{
  "n_layer": 13,
  "n_experts": 40,
  "experts_per_token": 1,
  "init_std_router": 0.0206,
  "tie_embeddings": false,
  "seq_len": 256,
  "steps": 3248
}
Below are experts of layer 9 (counted from 0) of a mixture-of-experts language model. Rows are named gate (a neuron's input weights, with its number), up (a neuron's input weights, with its number) and show model dimensions 0-255. Each number is 128 + 32 x the weight over its row's rms, rounded and kept within 0 to 255.
Before each expert's rows: a language model's description of what the expert responds to. This comes from a sample of Wikipedia text that the model never trained on.

# expert 37
Decimals and word endings. Decimal digits in percentages and densities, plus the ends of split words such as -ides, -les, -vent, and en dashes between years.
gate0 [ 81 191  80 141 192 183 107 130  65  92  81  72 119 140 137 116 104 160 159 100 135 112 144 174 206 120 148 136 132 105 104 143 146 144 169 137 115 125 111 230 131 165 120 132 114 140  95 110 153 146 139  73 120 106 136  66 106 109  80 151 114 154 163 188 116 156 144 171 125 165 169 148 138 131 174 131 111 124 146 169  33 130 142 139 156 111  85  90  70 135 122 143 128 113 101 135 246 169  91  88 109  89 120 126 113 145 119  91 114  70 139  65 130 104 122 136  81 101  98 164 133 131 126  96  97  80 195  81 130 119 120 107 133 134 138 186 167 100  95 132 150 157 115 176 127 136 137 106 110  94  86 120 141 168 174 128 163 146 108  99  96  65 136 131  88 108 127 172 169  81  89 134 113 113 181 145  94 106 148 142 157 152 167  97  92 120 144  75 146 124 165 118 193  65 130 147 131 114 126 103 120 172 144 143 174 135  93 153 126 129  98 136 163 178 163 155 134  87 170 140 127 105 127 121 161 156 135 157 122 179 118 151 104 113 129 148 123 115 121 101  78  68 139 166 161 144 145 103  79 150  92 189  70 137 149 162]
up0 [140 106 139 169 126 128 129 112 142  95 155 169 112 127 154 120 168 139 105 185 114 137  52 145 128  70 124 148 144 144  71 140  73 123  85  63 139 104 109 105 121 131 152 198  75 136  87 140 148 153 128  88 121 102 128  87 164  65 125 184 121  87 127 175 172 105  98  79 149  78 111 170 183  68 173 133  98 121 134 131 137 110 107 119 125 124 156 132 105 137 137 129 196 104 115 156  73 143 135 129  71 176 189 138 146 111  84 168 115 125 159 161 164  87 161 124 218 123  75 117 129 159 125 146 186 163 126 131 100 215 103 134 117 140 119 157 170 118 192  82 175 133  83 122 131 149 131 163 128  67 107  70  86 101 141  89 108 186 101 171 152 117 109 133 125 169 103 146  83  90 166  95 106 149  73 173  89 131 124  93 188 105 136 145 216 130 132 167 134 110 118 114 168 148 122 113 129 182 132 172 153 180 108 156 157 122 124 146 139 120  63 109 113 105 127  75 150 148 113 138 148 155 125 102 164 155 152 173 145 154 101 126 133 110 171 122 116  80 101 153 160 132 130  69  99  75 119 132 177 103 109  92 156 118  95 167]

# expert 32
Temporal prepositions. Time and cause prepositions in biographies such as during, after, following, until, before, for, of, often after a comma.
gate2 [144 186 110 193 157 161  83 136 132 122  99 150 101 136  87 173 168 138  71 127 107 127 116 157 139 153 118  92 117 102 154 154 103 171 159 120 106 168 125  68 135 132 101  74 182 163 147 144 117 142 106 116 121  98 143 109 125 144 115 140 167  68 122 112  98  80  77 162 132 168 150 145 169 105 152  40 137 121 140 143  80  88 176 120 167  79 104 138 180  93 130 148 125 184 130 154  82 149 137 125 104  98 109 165 110 169 127 117  94  84 137 119 120 105 122 117 155 132 112 130  94 159 144 117 126 145 151 124  97 195  90  83 183  81  87 146  86 121 107 234 102 143 106 121 127 129  80 181 137 119  69 134 102 134  81 139  75  89  89 172 179 143 168 124  84 156  43 139 107 174 244 141 122 108 105 132 160 161 158 153 107 118 177 133 128  95 107 155 120  75 134 157 114 140 131 118 106  96 113 104 112 126 139  93 101  73 114  97 106 163 127  99 107 135 136 107  99 176 193 101 140 221 126 180 160 128 139 124 113 123 167 131 124 145 138 164 149 121  80 156 180 153 129 107 120 137  93 168 175 116 138 155  93  69 165 123]
up2 [116 139 175  70 117 131 160 140 108  93 127 112 163 163 102 144 129 125 142 162 128 124 156 142 111 146 121 188 162  67 163 117 200 177  92 131 157  81 130 141 150 142 143 180 175 153  99 133 159 143 108 136 180 152  90 133 166 119 105 162 123 178 112 167 181 122 149 110 157 132  96 163 141  96 130 112 189 114 148 119  90  87 149 115 117 113  67 125 143 153 210 191 182 142 168 140 127 144 111 125 136 131  60 118 110 158 126 165  80 166 143 184 135  86  88 121 137 193 119 105 168  78 100  75 165  89 107 157  88 163 173  98 231 180 169 144 121 137  79  83  98 140 149 104 153 126 108  87 127 139 114 120 209  82 166  87 116 118 108 117 120 186 148 100 109 147  94 134 200 118 151  77 112 112 149 149 101 119 109  95  84 139 149 148 187 105 136 148 136 110 145 126 140 165 136 107 118  55 150 104 129 173 147 135 179 145  96 132 162 165 137 152 154 125 175 152 102  76 116 138 161 135 142 167 145 166 159 134 149 179 198 130 191 171 144 107 148 145 141  85 132 131 142 162 102 195 100 156  98 150 159 128 100 139 163 159]

# expert 38
Digits, months, topical nouns. Final digits of large numbers like base-pair positions, month names after a day number, and nouns like agreement, marriage, social.
gate0 [ 85 179 152 148 171 159  80 134  79  67 135  71 155 127 153  79 129 152 152 105 140 170 123 159 153  90 194 126 114  79 144 145 205 111  94 113 139 161 154 157 123 160 139 113 148 168 105  98 149 124 123 156 139  96 134 145 109 171 122 186  72 167 144 122  82 155 114 165 158 174 187  91 139 139 143 118 110  86 153 141 106 113 162 135  83 106 116  77 110 107  87 148 137  95  72 147 182 145 127 110  66 113 127 119 119 161 110  94 149 110 168  67 136 120  82  99  91 108 122 100  68 145 138 133  99 114 225 114 128 145 120  98 120 127 169 139 140  74  58 149 159 148 110 101 108 105 151 133 122  94 133 126 141 163 212 189 139 117 108 144 151  99 157 159 121  88 105 118 168  63 100 136 122 102 186 157 118 101 184 106 119  88 141  99 140 124 165 122 150 117 184 119 161  95 149 126 156  64 134  86 107  95 139 113 111 100 152  92 133  73 100 139 124 165 144 109  94 111 158 173 141 114 239 134 195 151 112  76 127 137  69 140 137 131 107 150 130 139  91 158 121 109 111 136 152 113 104 106  57 141 111 201  96 130 111  82]
up0 [102 112 157 164 131  95 150  93 144 180 146 128 157 111 132 149 161 128 138  90 172 138  86 206 141 101 163 137 116 130 115  84  95 134  67  84 166 170 141 147 166 116  64 137 110  80  59 126 128 109 117 104  82  59 117 116 131 143  89 124 142 100 103  91 120 115  75  75 144  94 109 172 124 163 160 161 165 139 127 107 142 108  65 136 117 124 113  56 167  85 134 111 120 130 144  73 115 157 127 133 112 175 118  52 186 157 128 147 153 179 135  97 131  97 117 150 102 144  78 203 152 132 155  73  93 128 177  50 168 100 155  98 109 128  93 134 149 130 111  84 165 150  91 116 112  96 103 142 101  92  99 114 102 155 139 139 137 178  49 181  68 120  80  62  52 106 141 129 139 140 123 185 149 131  91  91 107 115 169 159  92 169 133  91 190 130 113 146 158 153 148 132 134 161 161 128  80 132 167 151 104 161 115 146  30 118  73 140  92  81 100  98 121 118 124 123 157  71 123 150 100 170 117 127 151 128 140 141  80 115 136  94 168 125 108  98 112 128 175 161 151 117 123 103 116  74 160 114 159 166 125 150 124 148  88 112]

# expert 27
Geographic description words. Function words and nouns in village, town and species descriptions, such as the, in, of, municipality, habitat, after located or km.
gate2 [102  97 149 103 113 136 110 151 142  76 108  75 161 117 124 121  71 128  90 105 158 138 115 132 125 160 136 138 116  52 158 112 124 150 171 126 162  92 149 129 142 112  89 111 160 142  96  96 102 181 142 131  96 107 130 137 182  97 160 105 110 104 128  85 101 137  84 120  75 140 141 155 149  70 158 134 122 107 155 123 137  93 150 162 126  95 141 111 130  93 211 119 114 197  69 169 120 148 164 126 136 134 154 148 153 154  61 102 112 133 114  96 187 117 126  91 104 126 120 108 121 177 157 120 142 185  97 168  85 123 145 134 212 112 118 180 126  97 164  98  69 145 128 106 156 150  88 120 118  81  43 125 106 117 177 142  83  58 111 139 117  87 162 198 101 115  89 105 141 135 171 111  78 145 147 133 152  86 130 190 119  69  95 123 100 133 115 159  95 104 165 106 121  89 174 111 156 154 150  99  99 121 137 165 130 104 133 161 163 189  89 116 138 116 139  59 111 181 186  66 192 138 174 106 199 129 131  84  84 172 172 126 113 101 157 182  83  83 168 143 122 169 138 100 137 144 127 171 107 146 118 144  68 119 114  80]
up2 [108  84 176 116 112 135 137 113 118 126 171  93 179  88  96  28  97 161 119 145 124 123 128 139 146 167 183 122 171 130 102 126 113 162 132 179 179  94 161 150  92 115 117 143 163 109  57 126 136 166 154 169  71 135  79 139 155  67  88 154 128 118  80  58 113 131 154 114 139 109 132 134  92 129 147  70 123 123 194 167  94 110  91 169 174 116 129 140 108  98 182 126 153 151 116  88 127 115 121 124 125 145 115 146 117 170 114 134 138 188 147 153 138 126 133 143  91 115 127 183 161 153 105  78  86 121 115 109  90 161 131  92 164 159 128 171 139 109 142 103 135 139 162 147 139 115  84  51 126 109  70 148 124 121 149 115  50 117  80  67  81 157 142 232 110  99 150 138 156 133 124  98  96 132 156  98 180 136 126 188  75 127 128 142 104 137 135 118  70 138 182  67 154  69 111 138 161 110 124  58  82 121 100 169 191 136 130 104 133 164 113 147 150 138 177 110 117  88 153 119 206 109 165 104 154  94 149 110 115 176 178 136 135 150 166 164 113 137 128 102 122 104  88 146 104 160 148 137 162 146  59 171 135  91 166 137]

# expert 19
Spaces before numbers. Bare space tokens and table pipes right before a number or year, as in Total: 1,953, in 2026, - 7th Infantry.
gate1 [111 197  90 132 183 171 130  91 190 169 137 131 198  79  69 107 146 143  60  75  88 128 120 172 113 127 135 127 103 159 129  53 126 152 186 206  88 110  94 120 105 102 133 124 129 156  87 126 163 112 161 108 104 186 126  46 130 137 112 178 142 153 184 157 131  63 142 118 145 167 104 128 109 133 102 152  87  96  70 169 106 144 183 165  90 113 133  94 138  90 107 124 126 178 156 139 173  80 136 101 136 118 147 130  96 124  48 169 130  97 173  90 167 152 121  34 157  89 167  62 106 116 116  98  65  71 151 120  93 107 113 132 122 100 100 150 151  95 152  92 121 147 135 128  45 116 169 160 136 120 154 120 108  97 113 130 120 136 104 134 148 104 122 137 156 194 105 140 146 116  99 128 152 170 180 108 140 102 170 135 143 138 116 134 153 143 129 150  77 148 144  85 127 109 166  99 121  78 151 122 118 148 129 132  59 163 158  89  96 106 134  80 124 124 128 130 146 151 138 109 140 170 128 142  88 100  98 123 106 164  96  97 122  83 144 167 175 132 120  80 127 128 130 127 139 116 179 186 140 171 105  52 118 104 109 143]
up1 [138  84  99 160 106 159 140  86 148 128 143 177 125 144 166 143 124 170 163 146 166 119 104 114 160  99 158 112 136 122  90 143 103 109 108  52 149 121 104 152 130  98 134 113  93 124 118 134 154 148 109 135  64 121 138  99 162 109 123  92 142 150 115 122 188 112 125 163 157  69 130 173  58 161 124  78 200 182 134 119  97 176 128 136 122 106 198 178  86 127 152  77 111 115 140 128 206  94  77 163 124 129  95 171  96 168 155 101 119 150  74 128 134  84 128 127 175 119  99  88  86  92 194 101 144  68 156 129 173 151 124 147  95 174 183  92 105 115  91 134 152 118 117 102 179 162  87 135 166 156 117 193 110 132 122  84  92 135 176 146 157 176  85 105 107  81  34 137 135 173  56 162 154 100 149 150 114 118  98  99 121 107 148 133 131 108 100 158  97 114  88 116 146 175  55 145 140 119 131 132 104 139 151 135  58 138 139 166 147 142 115 154 117 154 177 136  91 140  78 174 122  97 113  85 165 115 124 142 124  97 136 117 116 179 117 159 120 171 172  85 106  80 157  50 123 146 179 106 119 146 135  94 168 180 154  95]

# expert 29
Line-start list markers. Dash bullets and table pipes at the start of infobox or table lines, plus country and kingdom values like Animalia and France.
gate0 [105 147 143 117 127 180 107 135  97  77 109 123 101 182  90 203 107 100 148 139 100 108 129 196 163  95 154 162 104 120 101 154 144 103 134 135 139 113 132 125 146 142 128 139 155 127 109  97 145 127 131 105 159 116 182 115  90  88 145 150 162 178 153 162 153 145 168 143 122 210 174 139 139 109 148 119  86 139 151 116  71 132 157  98 104 141  96 149 157 110  89 114  79 120 160  99 174 140 110 105 113 126  88 124 138 138 107 113 115 103 145  46  90 111 174 150 108  67 109 230 118 169 174 103 113 144 202  99 107 155 146 162 142 154 122 120 130 171 114  98 138 137 140 157 123 129 140 117 149  67 151  92 136 137 159  65  91 109  99  52  75 170 181  95 146  90  88 175  67  92 114 127 132 102 217 123 127 149 163 108 155  64 125 120 156  65 139 115 158 124 158 122 182 140 124 128 111 108 150  85 110 101 156 124 134 107  87 214 166  87 107  89 130 149 157 155  99 122 179 106  89 134 133 138  99 120 154 172 110 156  96 143 158 129 130 139  92  88 125 157 184 118  46 175  85 119  95  98  71 164  78 163  99 111 113  89]
up0 [161 126 148 131  78 184 203 153 172  85 167 165 135 111 126 171 196 157 141 138 147 193 143 136 181 135 110 165 152 171 102  96 105 155 142 110 121 124 117 149 164 130 144 185  95 119  96 134 162 196 125  72 133 167 114 104 159 157 121 163 117 103 188 149 184 117  79 180  96  85 117  95 146  98 140  94 109 147  96  83 161 173  85 103 126  81 159 154  94  85  95 136 152 144 158 135 117 143 106 156  83  94 128 164 144 178  36 164 122 155 132 111 158  60 148 124 145 135  87 120 167 148 121 203 153 144 165 151 115 116 170 145 178 115 114 140 144 191 141 121 151 136 127 154 142  42 143 124 110 132 132  98 107  65 139 122 137 168 123 161 122 170 153 100 145 141  79 134 108 123 155 155 172 131  90 167 113 114 143 107 172 134 127  74 224 120 119 136 144 166 128 176 134 177 122 112 102 191 151 158 118  99  96 132 117 102 154 133 148 103 133  95 116 111 116  62 124 106 154 148 188 166 135  93  72  81 144 131 109 117 158 113 185 118 132  92 140 151 122 115 126 139 100  26 108  89 136 106 151 161 106  95 106 156  88 134]

# expert 33
Section-ending line breaks. Double line breaks after sentences, table rows or infobox values that close a section, often just before a heading or new block.
gate8 [122 141 108 134 122 147 150 160  68 119 126 122 134 108 194  90 127 145 125  64 122 152  91 145 132  89 117 197 108 125 145 159 147 161 131 192  98 124 129 140 173 166 103 111 104 137 173  98  98 102 184 148 106 107 168  78 125 139 178 143 123 155 151 143  79  24 102  94  83 153 150 152  83  63  70 160  88 110 162 125 132  57 132  91 176 130 117  93 105 103  77 103 192 104 152 161 192 148 137  66 130 102 100  78 143 119 112 146 125 118 165 103 115 175 126 118  98 116 162 154  74 101 127 122 121 108 191 157 104 110 120 117 165 197 130 149  94 169  82  95 179 141 134  99 133 125 134  83 106  90  63 128 149 123 145 115 139 147 128 150  92 146 163 127 159 136 159 164 123 118  91 127 121 101 137 115  99 170  83  88  86  82 176  70 152 165 173  75 126 130 157 131 177 169 119  84 160 108  96 111 125 108 175 117  99 115  81 160 147 142 106 117 102  67 119  76 135 154  81 103 178 115 118 128 133 160 144 138 128 142 124  92  67 123 141 123 119 179 110 143 149  73 185 146 184 144 137 144  98 184 114 168 122  97  67  88]
up8 [153  80 149 246 153 124 124 165 192 175 126 114 156 121 143  65 175 131 112  82 151 110 118 183 103 122 120 121  52 132 132 127 177 105 104 174 149 160  91  94 140 139 130 132 110 137 137 111  89  93 126 101 117 128 106 152  97 147 174  93 160 168 147  87 131 112 150 177 125 100  85  69 134 168  84 122  74 160  67 176 117  86  86 137 146 107 101 108 140 180 169 163 123 137 120  80 143 117 158  76 138 116 155  95 127  93 118 174 167 140 142 161 171 110 129 125 142  86 164 170 159 143 124  78  71 140 150 146 143 127  49 110 151 148 139 138 108 135 108 174 181 155 127 146  72 117 147 130 134 100  87 102 174 131  66 140 181 151  86 125 165 124  59 128  93 145 142 103 168 138 148 134 118  98 136 126 138  83 149 129 108 116 210 112 113 170 115  96  95 134 134 145 104 164 117 136 147  95 145 111 110 104 167  80  44 142 123  97 197 152 109 101 103  88 135 143 171 148 104  96  95 137 153 185 173 102  80 143 129 133 125 135 122  82 145 107 106 117 135 188 144 143 188 162 131 128 131 143 126  83  43 162 119 134 136 198]

# expert 35
Text fragment starts. Tokens that open a new text or follow a break, such as a stray number, quote or byte, plus URL parts, coordinates and separator lines.
gate0 [158 147 123 115 164 161 129 161 109  80 104 130 118 178 108 133  84 131 128  67 119 106 117 187 144 112  77 156  92 105 129 139 186 100 176 157 135  98 140 152 208 131 114 150 154 120 105 101 160 112 142 143 131  99 126 155  70 145 102  98 166 170 163 159  78 111 164 154  69 170  76  85 127 110  95 170  90 187 154 140 151 100 137 101  99 132 105  99 116  93 130 106 141 118  91 130 195 146 102 159 127  96 111  89  87 123 127 122 130 115 118 146 184 136  84 135  93 121 155 191 103 124  94  99  66  77 179  68 127 123 108 111 140 136 182 156 155 131  86 113 161 142  97 124 116  83 127  96 164 106 123 143 122 135 127 100  70 134 126  80  98 102 255  68 131  90 139 153 154 132 123 110  98 130 188 139 141 100 127 144  98 114  98 119 123 153 157  65 123  94 212 116 124 164 158 130 121 137 138 126 186 130 153 177 149 163 164 196 152 130 118 128 122 160 164 176 125 167 172 106 140 156 161 136 105 187 144 149  93 218  95 124 125  97 121  94 150 125  72 132 130 163  95 160  96 119 110 121 142 138  47 148  91 131 169 155]
up0 [143 115 147 131 116 127 110 119 121 106 120 118  99  86 125 143 179 132 131 164 147 158 128 143 136 123 183 160 169 169 127 143 108 120  98  52  84 133 117  96 170  97 161 182  94 151 100 136 175 164 132  68 147  75 139  99 127 102 165 156 115 111 119 137 190 106  84 109 169  83 148 127 142 116  98 135 139 104 108 135 157 151 140  94 194 130 149 112 157 150 140 173 175 120 127 116  94 144 155 105  94 109  95  97 152 171 141 118 130 150 177  51 133 109 160 148 157 139 105 106 145 116 151 144 139 139 162 139  78 132 108 141 130 114 118 171 154 130 103 131 141 136 170 123 166  57  92 132 111 116 164  84 167 118 110 149 109 130  84  77 165 188  63 117 110 160  89 192 183 112 152 180 111 110  87 142 111 113 166 144 170 190 126  71 177 126  96 159 148 173 158 167 138 231  94 105 163 190 123 176  81 136  74 169  63  91 108 164 126 137 110  90 191 134 165  79 196 136 123  94 125 147 157 116 111 124 164 168 119 128  73  92 127 125 188 115 109 126 125  87 130 143 144  67 141  86 116 109 178 144 114  76 171 151  48 147]

# expert 8
Indefinite articles. The articles a, an, A and words like another, this, one, usually after as, is, with, of, in, often in Chinese-history text.
gate3 [123 167 153 190 162 131 130 104 166 136 120  78 179  81 162 115 137 113 130 100 159 142 116  96 144 191 116 154 103 155 139 120  94 144 176 130  92  82  35 131 147 117 121  60 116 119 143 141  84  94  74 158 109 146 194 175 153  97 117 138 170 142 210 157 149 119 101 141 137 120 183 137  91  89  94  84 116 158 124 178 103 148  70 132 104 132  74 144 126 116  95 126 120 137 148 112 161  89 127 154  82  90 116 160  94 174  92 107  98 139  99 137 101 107 152 153 122  77 126  99 150  88 128 116 170 161 174 123 169 162 152 137 150 166 131 122  93 137 154 153  53 133  82 170  74 122 180 226 177 131 105 108 191 184  60 147 121 104 145  87 102 123 141 140  92 171 163 173  81 112  96 112  84  99 123  75 160 138 117 192 168 131 115 102 167 153 124  99 142 138 149  72  90  93 115 147 139 159  68 100 164 149 138 125 136  77 111  67 143 112 120 155 136  94 137  94 176 140 111 123 156 116  56 133 170 108 145  94 128 160 135 168 103 130 113 144 175 171 138 137  64 143 142 121 131 154 138 101 166 146 103 127 138 131 139 185]
up3 [158 158 153  63 145  86 161  86 119  81 113 170 147 113 110 180 120 137  94 167 158  61 100  96 146 173 101 158 131 139  83 169 129 118  97 115 148 191 114  82  93 109 133 138 144 125 131 126 129 133 113  87 138 133  83 129  92 101 181  82  83 133 135 143 146 181 131 117  74 131 123 129 149 114 118 128  91 151 117 159 108 163 139  81  97 163 108 145  68 135 136 113 182 108 102 122 140 123  95 149 116 155 180 108 122  91 104 138 148  81  46 140 152 155  65 123 128 204 132 192 147 122 165 143  48  87 133  52 114 121 101 184 140  60 118 102 154 172 111 133 114 124 123 156  93 109 152 109 115 184 129 123  93 164 141 113 121 117 140 152  96  92 143  77 145 145 151 108 167  40 141  99 105 131 125 138 153  42  98 130  99 146 175 116 128 108 145 122 123 113 117 198 120 142  45 136 142 100 140 108 132 143 150 139 122 142 149  89 191 154 131  88 115 129 144 182  61 115 152 165  78 122 141 204 159 136 130 152  91 112 113  91 165 127 100 183 157 173 100  83  98 145  87 109 161 108 153 100 109 142 112 167 121  95 177 201]